config = dict(
    experts_per_token=8,
    activation='geglu',
    moe_layers=[0, 1, 2, 3, 4, 5, 6, 7, 8, 9, 10],
    head_dim=64,
    norm='rmsnorm',
    norm_eps=1e-05,
    positions='rope',
    rope_fraction=1.0,
    attn_scale=0.125,
    tie_embeddings=True,
    optimizer='soap_variant',
    lr_head=0.0111,
    grad_clip=1.0,
    seq_len=1024,
    dataset='wikipedia_en',
)
Below are experts of layer 3 (counted from 0) of a mixture-of-experts language model. Rows are named router (the router's row for the expert) and show model dimensions 96-191. Each number is 128 + 32 x the weight over its row's rms, rounded and kept within 0 to 255.
After each expert's rows: "comes before" lists some tokens at least twice as common just after its tokens as in all text. This comes from a sample of Wikipedia text that the model never trained on. Tokens count by the router's weight.

# expert 5
router [127  78 148 130 106 109 169 100 136 158 119 121 139  94 100  94  97 164  57 134 114  79 135  77  96 164 102  37  85  81 115 149 146 200  99 103  86 150 143 138 125 111 134 145 154 154  87 168 130  84 104 100 120  93 103 118  95 104 138 103 145  82 199  89 107 121 116  97 126 179 210 138 105 120 135  99 179 127 118  51 151 102 132 111 100  84 165 137 141 151 160  92 201 103 106 157]
comes before: "1", "2", "0", "3", "4", "6"

# expert 27
router [102  97 148 159 138 135 122 116  97 149 145 123 100 136 147 124 128 140  94 143 123 121 124 162 142 195 120  66  93  86 191 117 136 137  89 123 114  73 151 117 153 104 159 132 146 161  83 151  75 112  82 137 101 148 137 103 133 155 142  79 141 122 118  52 149 133 112 103 123 122 159 121 148 126 115 109 168 116  76 112  77 113 116 125  69  89 105 159 128 212 197  96  86 160 120 128]
comes before: "1", "2", "born", "s", " a", "age"

# expert 18
router [ 97 153 143 183 126 151 126 125 166 152 142 148 118 147  88 105 124 180 154 106 100  88 122 108 158 117 115  93  96  97 161 149 142 138  95  69  91 131 133  79 130  76 134 151 132 237 100 146 129  96  97  88 104  96 185 112 117 200 114  71 138  77 182  96 106 110 163 142  61 142 137 105  98 166 120 101 120 142  77 119 157 124 181 133  94 161 151 110 172 131 172  95 107 155 131 147]
comes before: " |", "0", "%", ".", "5", "7"

# expert 58
router [ 93 129 104 126 156 112 150 136 149 200 177 150 117 170 119  77 149 139  97 124  89 114  90 130 117 162 131  89 152  98 135  93 170 161  42 124 139 113 130  92 150 151 123 136 170 169  85 195 120 114 139  84 174 180 108 116  52 194  94 114 119 112 136 121  86 150 178  80 148 193 111  77 147 142 101  96 112 138  95  54 163 143 178 121 102 124 122 125 165 148 151 107 114 132 162 131]
comes before: " of", ",", ".", " and", "'", " in"

# expert 11
router [ 66  96 143 145 128 142 133 152 117 150 143 144  67 129 131 126 139 137  73  86  94  78  80 150 139 188 142  82 117  81 129 151 151 153  73  78 110 124  94 106 155 121 126 119 158 161 101 167  81  99 111 100 141 179 155  67 111 164  74 100 187  98 153 106 183  79 198 107 130 171 155  93 148 110 144  79 146 126 100 118  74 126 137 157  95  99 167 135 153 153 148 102  80  95 103 151]
comes before: " ", "|", "-", "==", " Preceded", " Bronze"

# expert 41
router [ 94  90 176 165 153 142 113 110 138 138 207 131 117 141 105 102  90 132 123  99 101  86 112 146 196 160 137  75 150  87 180 104 155 156  89 123 105  83 179 162 174 176 142 120 158 154 103 152 118 104  95  86 165 205 144  74 132 165 127  86 158  97 152  55  99 109 161 113 115 190  89 112 102  91  88  95 149 143 105 116 146 146 172  88  93  93 189 160 211 172 173 122 157 131 126 159]
comes before: ",", " and", " (", " in", "'", "\""

# expert 21
router [ 91  99 115 137 132 162 145 132 175 159 134 134 106 157 103  91 155 117  65 156 109  85  53 188  81 184 110  68 163  72 147  97 112 121  90 139 115 108 157  82 140 131 134  80 158 146  51 168  98 140 141 137 178 191 163 169  82 144 113  36 126  84 124 140 100 175 220 120 167 185 115  83 117 111  74  98 130 124  52  90 164 119 160  83 126 161 154 158 102 180 156 133  88 137 171 162]
comes before: " of", " in", " was", " to", " and", "=="

# expert 54
router [ 75 131  67 145  95 131 138 135  81 161 140 121  39 144 144  90  99 128  57  76 131  90 106 122 116 238 152  95  85  62 123 186 171 121  86  90 127 109 131 108 128 136  81  88 127 195  61 126 111  92  62 107 129 121 123 182 138 141  79 123 144  73 155  90 132  89 178 156 110 156 163 108  97  69 172 108 158 104  68 115 106 192 122  92 119 116 145 115 149 134 139 103 106 148 126 129]
comes before: " the", " his", " first", " these", " birth", " their"

# expert 46
router [ 96 135 141 119 129  98 115 155 111 133 113 148  62 127 124 103 126 110  90  72  87 111 154 119 184 214 138  60 134  96 170  75 188 154  76  64  79  85 133 146 125  94 139 111 135 150 102 157  55  71  82 112 151 114 137 127 110 164 109  73 176 147 173 104 189 123 136  92 128 122 112  98 147 101 122  85 155 138 115 118 142 128 151  98 137  86 154 151 168 141 158  77  88 144 163 159]
comes before: "\n", " The", " He", " It", " In", " This"

# expert 37
router [109 127 118 130 117 171 146 157 137 153 131 164 112 154 110 118 146 135 100 109 154 121 128 151 198 153 153 109 157 103 125 142 148 170  64  53 124 125 151 112 145  94 177 129 204 180  85 166  66  92 143 155 168 194 132 155  82 136 112  53 163 145 186  57 108 121 164 117 115 162 119 129 134  68 124 129 125 148 142 122  94  96 153 106 107 146 130 182 127 166 132 116 130 136 102 149]
comes before: "-", "|", "\n", "==", "The", "==="

# expert 29
router [111  75 145 163 103 129 101 198  98 142 159 138  98 133 138 124 142  92 102 139 128  97 135 119 116 255 163  83  95  85 135 126 122 115 104 112  84 102 159 143 129  82 145 125 127 167  49 125  52 115  50 101 131 159 133 127 122 156 106  96 131 118 119  60 131 141 147 129 140 150 141 108 133 105  46 105 120 157  69 100  88 125 134 123 115 112 151 176 182 156 185  99 159  95 146 156]
comes before: " the", " a", " his", " The", " an", " its"

# expert 49
router [ 84  68 135 115 118 121 117 178 150 172 148 166 130 129 120  55  96 125  71 144 103 145  81 155 175 169 117  93  95 109 144 125 116 144  60  68  74 147 135 158 134  95 142 138 144 142  74 150 106  84 102 118 135 131 156 102 132 147 101  89 142 107 122 121 155 132 174 148 121 146 138  55 114 128  55  62  95 154  83  95 109 184  80 103 119  94 143 176 132 205 200 125 139 138 129 119]
comes before: " a", " the", " well", " an", " as", " \""

# expert 38
router [125 102 119 168 158 153 149 115 139 143 141 149 108 135 113  99 131 151 116 122  86  84 115 138 122 150 150 141 196  95 101 158 134 161  41  70 133 134 146 113 140 106 116 110 168 181  85 159  86 125  81 110 146 200 144 159 101 129 105  71 152  80 134 118 142 128 237 115 116 190 155 126 115  60 113 112 158 115  89 140 103 139 182 125  82 115 146 127 134 157 159 105  94 156 147 173]
comes before: "0", "9", "8", "5", "6", "4"

# expert 43
router [114 121 159 185 139 154  83  94 143 143 153 163 107 138  60  88 101 129 122 116 111 111 148 188 154 156 127  87  94  84 137 102 142 153 122 111 104  65 146 158 189 203  63 113 183 180  91 166 102  99 114  86 162 199 187  82 116 172 108  72 163 117 125  74 165 124 175 155 103 177  89  75 136 130  78 117 175 110  84 141 147 129 142 113  95 132 193 143 163 194 159  93 152 122 141 133]
comes before: ",", " (", " and", " in", " to", "'"

# expert 48
router [ 73 103 165 162 113  97 123 142 156 133 185 111 116 137  66  99 133 131  72 111 122 131  86 176 169 139 131 101 185  85 142 146 154 115  77  99 107  81 144 133 153  80 103 145 135 155 103 141 163  99 119 117 140 137 146 145 137 110 113  79 100  98 166 124 152 150 160 126  90 161 132 129 129 120  92 131 160 198 119  62 137  95 176  97  83  93 133 150 154 154 200  80 101 145  74 133]
comes before: " |", "9", " ", "0", "8", "–"

# expert 60
router [ 94  89 175  99 131 128 149 130 130 144 140 111 111 140 157 117 169 114  86 132  92 113 107 112 122 162 156  96  71 120 145 132 138 138 101 117 108 109 159  77 116  97 132 170 109 143  49 148 111  43 119 128 112 146 128 116  90 183  55  99 132  80 176 107 159 160 132 106 121 176 207  92 113 105  92 110 137 123 143  69  82 105 150 138  93 107 119 190 131 154 145 134 132 158 114 142]
comes before: "1", "2", " ", "3", "4", "6"

# expert 17
router [ 87 125 117 145 132 134  74 102 122 163 183 161 107 147 136 100 124 130 126 101 105  78 126  85 135 157 166 105 137 101 127 135 162 137 103  92  76 116 152 118 132 164 138 131 137 182 102 180  95  78 113 102 120 165 146 165  99 185  82  95 148 124 137  82 137 175 198 140 106 188 108  71  86 118 117  82 144 131  84  94 143 151 181 139 103 113 150 179 145 161 153  80 130 137 113 217]
comes before: " of", ".", ",", " to", " in", " and"

# expert 1
router [103 134  94 165  75 134 110 108 145 142 143 122 111 103 154 125 116 132 118 116 142  89 142  91  97 175 166 108 121 116 181 115 112 156 107  98 105 135 183 119 140  98 143 176 120 208  57 206  92  53 105 136  95 175 164 150 144 160  94  73 156 133 199  95 125 146 157 157 116 140 153 113 138 123  16 110 108 138 147 138 121 138 166 131 142 124 128 163 147 176 157  91 135 160 101 142]
comes before: " ", " and", " he", " the", " but", " which"

# expert 23
router [ 89 111 131 156  99 151 101  75 184 133 144 184  87 107  98 104 122  90 142 100 127 119 124 127 111 179 173  25 165  91 158 132 122 143  64  84  94 134 107 147 173 143 158  54 136 159 109 159 149  70 119 112 137 179 105 151 131 172  91  84 145  74 121 113 135 144 143 128 153  97 158  54  81  90 120  93 135 132  97  81 116 111 153 145 126 122 114 126 166 176 148 130 116 156 108 162]
comes before: " the", " to", " a", " in", " that", " be"

# expert 39
router [ 71 105 115 170 121 136  88 106 156 147 159 185 140 165  91  92  95 106  97 103 100  92 105 118 131 147 143  74 138  42 174 104 200 184 115 132  81 127 111  90 183 162 212  71 156 208  94 187  89 113 107  68 128 152 118 143 113 175 108 107 146 115 134 116 132 121 182 155 131 184 133  69 108 101 130  56 174 130  99  78 159 141 163 106 130 104 134 172 142 158 129  89  98 112 104 183]
comes before: " of", ",", " and", ".", " in", " to"

# expert 61
router [ 76 133 166 106 156 113 138 139 136 122 186 132 123 109 115 110 133 142  96 108  98 118 146 115 129 188 124 105 136  98 121 127 194 165  87 143 117 125 165  82 162 125 131 115 131 124  60 131  88 105  87 147 173 140 142  47 116 170 106  80 203 119 189  33 155 136 127  99 113 140 163 129 147 121 110 146 167  84 149 131 157 127 169  96 119 136 113 104 119 161 176 122 155 157 109 146]
comes before: "1", "s", "2", "3", "4", "5"

# expert 55
router [ 96 112 104 161 104 114 137 113  90 163 130 125 158 122 134 132 113 122 142  76  73 111 116 173 108 166 121 115 123  64 154 128 145 129  75  73 121 144  87  79 102 118 144 145 116 139  95 133 125 150 125 132 130 169 134 135  94 131 121  79 154 106 170 102 169 116 106  79 125 154 142 113 130 130  85 116 120 137 155 100   6 133 195 121 106 116 158 117 185 151 157 101 115 102 184  73]
comes before: ":", " ", " UTC", " Animalia", " Insecta", " Arthropoda"

# expert 25
router [113  96 150 153  75 156 127 103 163 143 166 160  66 139 168  57 124 136  92 166 122  81 123  97 162 197  99 109 122 101 135 154 139 122  84  65  81 129 155 142 151 128 160 113 172 149  88 179 122 110  72 102  95  92 109 124 140 164 139  71 151 126 105 113 144 126 177 125 139 184 157  66 115 115 112  88 175 134  75 103 109 136 113 103 112 103 142 151 138 158 221  59 142 175 123 161]
comes before: " of", " the", " a", " to", " as", " member"

# expert 40
router [104 147 126 107 158 137 163  89 139 129 147 169  59 137 132 105 150 176  50  92 129  91 133 136 167 218 129  88 107  91 148 100 141  90 108 133 135  81 123 145 126  81 174  78 145 184 109 183  69  55  99  87 158 171 104  94  87 151 107  94 164 133 190 103 132 162 156 120 145 128 111 102 151 113 118 111 136 126  99 123 213 175 140  90 106 153 144 156 163 135 185  72 121 118 144 159]
comes before: "\n", " The", " In", " He", " It", " This"

# expert 16
router [103 149 174 142 108 141 143 164 154 127 141 175  45 174  76  87 136 132  82  93  93  95  93  96 166 169 133  93  84 120 107 150 159 134  62  56 144 103 128  91 130 142 117 119 166 155  63 152  75  55 105  99 170 160 155  78  99 131 108 138 191 126 177  86 143  91 150 103 152 126 108 102 104 159 144  98 120 152 123 101 102  97 107 167 114 151 197 102 147 127 158  76 103 162  81 146]
comes before: " ", "|", " Total", " Win", " Bronze", " No"

# expert 53
router [109 116 120 142 129 160 114 108  99 182 151 130 132 109 115 121  82 134 125 121 103 105 117 147 141 146 163 103  67  86 145  89 183 151  97 101  93 124 112 110 132  83 170 184 115 166  51 141  75 124 104  92 176 113 171 124  92 172 115  98 127  76 142 131 128 135 192 119 126 191 131  84 139  90  70  85 128 137  88 102  96 107 158 103 112 111 173 155 151 175 162  91 136 107 154 159]
comes before: " |", ",", "9", ";", " State"

# expert 0
router [125  58 173 156 157 117 107 159 151 140 157 126  85 112  72 120 144  98 123 152  73  70 138 163 163 155 144 116 135  61 158 117 148 133  56  65 100 106 111 113 133 106 129 137 158 194 123 153 153 127  75 122 124 161 146 128 122 144 116  43 120  15 141 149 148 141 211 111 119 152 168 106 110  59 153 130 149 106  53 135  84  92 165  77  82 129 111 145 159 166 143  44 114 152 145 120]
comes before: "0", "9", " |", "8", "5", "–"

# expert 51
router [120 106 127 172 132  90 177 132 170 132 216 156 121 133 100  50 152 113  53  87 131 135  97 111 123 175 114  96 162  73 169 147 131 154  98  94  89  85 127 138 113 134  87 120 113 214  81 156  81 109 102  78 167 122 175 130 122 138  98  83 111  81 218 114 126 141 166  64 119 209 117 106 106  93  55  68 127 141  69 143 100 112 149 124 109 106 121 203 115 165 210 132 182 137 142 166]
comes before: " ", "\n", " —", " +", " −", " ."

# expert 13
router [105 124 140 160 128 124  89 126 113 178 212 179 133 131 104 100  95 167 136 139  78 121 135 132 208 138 129 108 169 109 165 138 199 154  99  97 101 113 133 131 169 143 179 173 149 166  97 159 121  98  92  97  87 156 139 130  95 169 117  74 152 122 141  57  98 120 150 150 133 162 116  85 107 124 112 109 115 149 107 122 146 152 167 129  96  67 150 121 139 178 151  64 150 116 126 147]
comes before: ",", " of", " and", " (", " in", "\""

# expert 12
router [ 88 104 170 159 172 159 156 117 149 138 179 181  61 134 147 126 148 157  32  93 109 141  28 173 136 134 110  75 135  39 166 200 169 125  86  96 107 135 133 157 114 124 121 123  89 169  89 191 124 147  86  58 122 152 131 106 174 156  84  67 146 112 142 152 139 124 121  96 110 173 165 106 136 100  59 103 143 138  56  76  86 114 176 133 133  63 117 155 154 124 210  73  70 112 163 159]
comes before: " ", "\n", " \"", " —", " W", " MF"

# expert 26
router [ 85 148 144 127 133 160  87 168 122 178 179 143 122 150 105 110 132 136 115 102  77 101 142 127 136 137 114  91 130 125 189 139 119 138  73  40 113  95 154  67 123 137 112 151 148 205  63 138 119  92  87 100 116 156 122 148 117 151 115  47 145  94 173 117 150 114 184 117  99 200 141 116 116  99 129  93 160 112  89 138 110 144 208 144  75  94 129 128 149 154 150 123 102 143 124 144]
comes before: "0", "1", "9", "8", " |", "2"

# expert 36
router [ 79  68 135 121 109 135  95  88 146 171 175 138 116 155  89 122  87 178 115  92  95 113 162 123  94 151 165  73  84  68 112 124 201 180  90  92  96 119 103  80 143 119 126  73 172 202 108 163  85 116 155  73 107 161 155 127 107 191  93 106 105  53 104 101 140 107  93  94 110 202 127  85 110  98 122 112 154 172 131  63 147 112 135 134 130  74 124 115 168 155 167  57 121 153 100 156]
comes before: " of", ",", " and", " in", "'", " was"

# expert 24
router [ 94 142 175 139 147 129 130 125 153 139 199 100 127 145 158  69 151 173 113  63 129  95 117 116  94 173 124  74  93  39 155 164 135 134  78  83 129 128 149 150 123  99 115 124 141 198  90 179  99 105  81 100 144 103 140 151 125 151  57  85 116 111 202  63  83 148 133 108  54 177 119 109  98 137  93 123 148 163  63 106  92  92 157 140 141  82 125 195 123 134 193 106 151 126 145 119]
comes before: " ", "\n", " —", " .", " −", " +"

# expert 35
router [111 113 136 162 100 123 148  97 129 113 212 123  96 118  89 107  99 110 100 111 126  95  99 150 146 227 140  50 123  98 111 177 131 158 106  63 113 124 165 143 145  98 133 147 131 177 105 227  76  78 161 101 165 142 195 125 146 157  93  91 128 132 190  98 135 153 128 126  95 144  70 122 147  68  93 119 136 188 150 135 130 181 152 161 102 137 128 139 135 210 185 112  67 127 127 133]
comes before: " and", " which", " but", " the", " a", " including"

# expert 47
router [114 122 141 180 134 138 117 131 136 169 185 164  89 136 122  71  77 161  94 127  87 124  79 100  60 145 122  89  82  96 190 196 154 133  83  95 101 105 173 138 143 122 170 152 124 170 102 203  80  83  64 105 102 169 176  70  54 210 146  84 133  95 123 123 141 103 175 112 103 144  77  80 106 147 127 105 151  93 130 136 138 152 140 159  54 131  78 126 174 153 209  90 140 114 119 147]
comes before: " of", ".", ",", " in", " to", " and"

# expert 2
router [103 107 168 162 129 149  62 103 147 152 159 168 126 173  75  97 147 159 116 123  73 115 131 135 151 158 153  89 137 100 137 117 166 144  82 103  97  94 153 111 160 187 156  85 164 174  94 152 113 101 113  88 136 172 167 113 101 165  98  98 158 104 155  63 134 129 143 117  64 161 130  59 109 137 110 101 131 116  78  91 142 123 144 104  94 125 132 126 176 130 160  75 164 112 106 153]
comes before: ",", " of", " and", " (", " in", " to"

# expert 4
router [ 81  78  82 145 118 127 140  99 147 145 131 137 126 181 133  73  87 128 127 108  99  87  77 125 166 158 143  97 127  70 155 123 145 164  86 141  67  91 135 148 125 137 168 130 143 184  98 186  92  76 125 111 129 183 111  74 193 151 147  74 104 129  90 100 176 108 126 139 108 134 130  90 112 102 130  82 148 184  89 137 143 165 164 104 101 100 147 125 160 163 183  92  86 125 139 131]
comes before: " the", " a", " to", " by", " in", " been"

# expert 14
router [116 153 143 137 135 135  97 153 165 183 209 138 121 135  80 103 102 137  98  96  89 136 129 156 147 175 141  78 158  77 111 120 159 170 106 125  92  79 146  63 139  88 139 155 129 139  88 165 112  99 121 107 138 195 151 175  72 174  75  80 152 125 152 134 109 159 149 103 122 209  96 118 108 129 101 147 152 133 100 111 100 133 161 152  72 115 143  94 168 175 130  99 119 156 139 156]
comes before: " |", ",", " (", ".", ":", " of"

# expert 31
router [ 97  85 133 137 109 160 149 112 194 148 146 175 126 168 122  89 105 138 115 128 107  86  77 127 185 164 105 100  89  53 125 152 104 130 113  65 102 133 163 147 123 100 160  62 151 178  93 177 110  62  89 105 122 168 103 104 144 158 150  54 125 133 113  97 164 102 152 123 125 176 110  55 119 123 123 115  99 173  73 128 142 172 138 112 118 108 150 187 152 199 197 127 106 138 101 179]
comes before: " to", " in", " by", " a", " the", " as"

# expert 42
router [113 152 115 211  88 131 150 146  80 131 142 141 206 139 129 167 103 118 104  96 124 152  99 155 117 138 141 119 145  85 145 115 177 148  48 124 132  93 123  78 122 124 147 153 155 171  82 138 100 157 154 127 137 153 149 122 153 162 113  61 118 109 141 155 112 121 138  88 103 173 107 106 114 119  82 113 152 134 154  68   1 107 183 137  89  82 199 127 177 148 133  95 160 114 136 114]
comes before: ":", " (", " /", "=", " by", " code"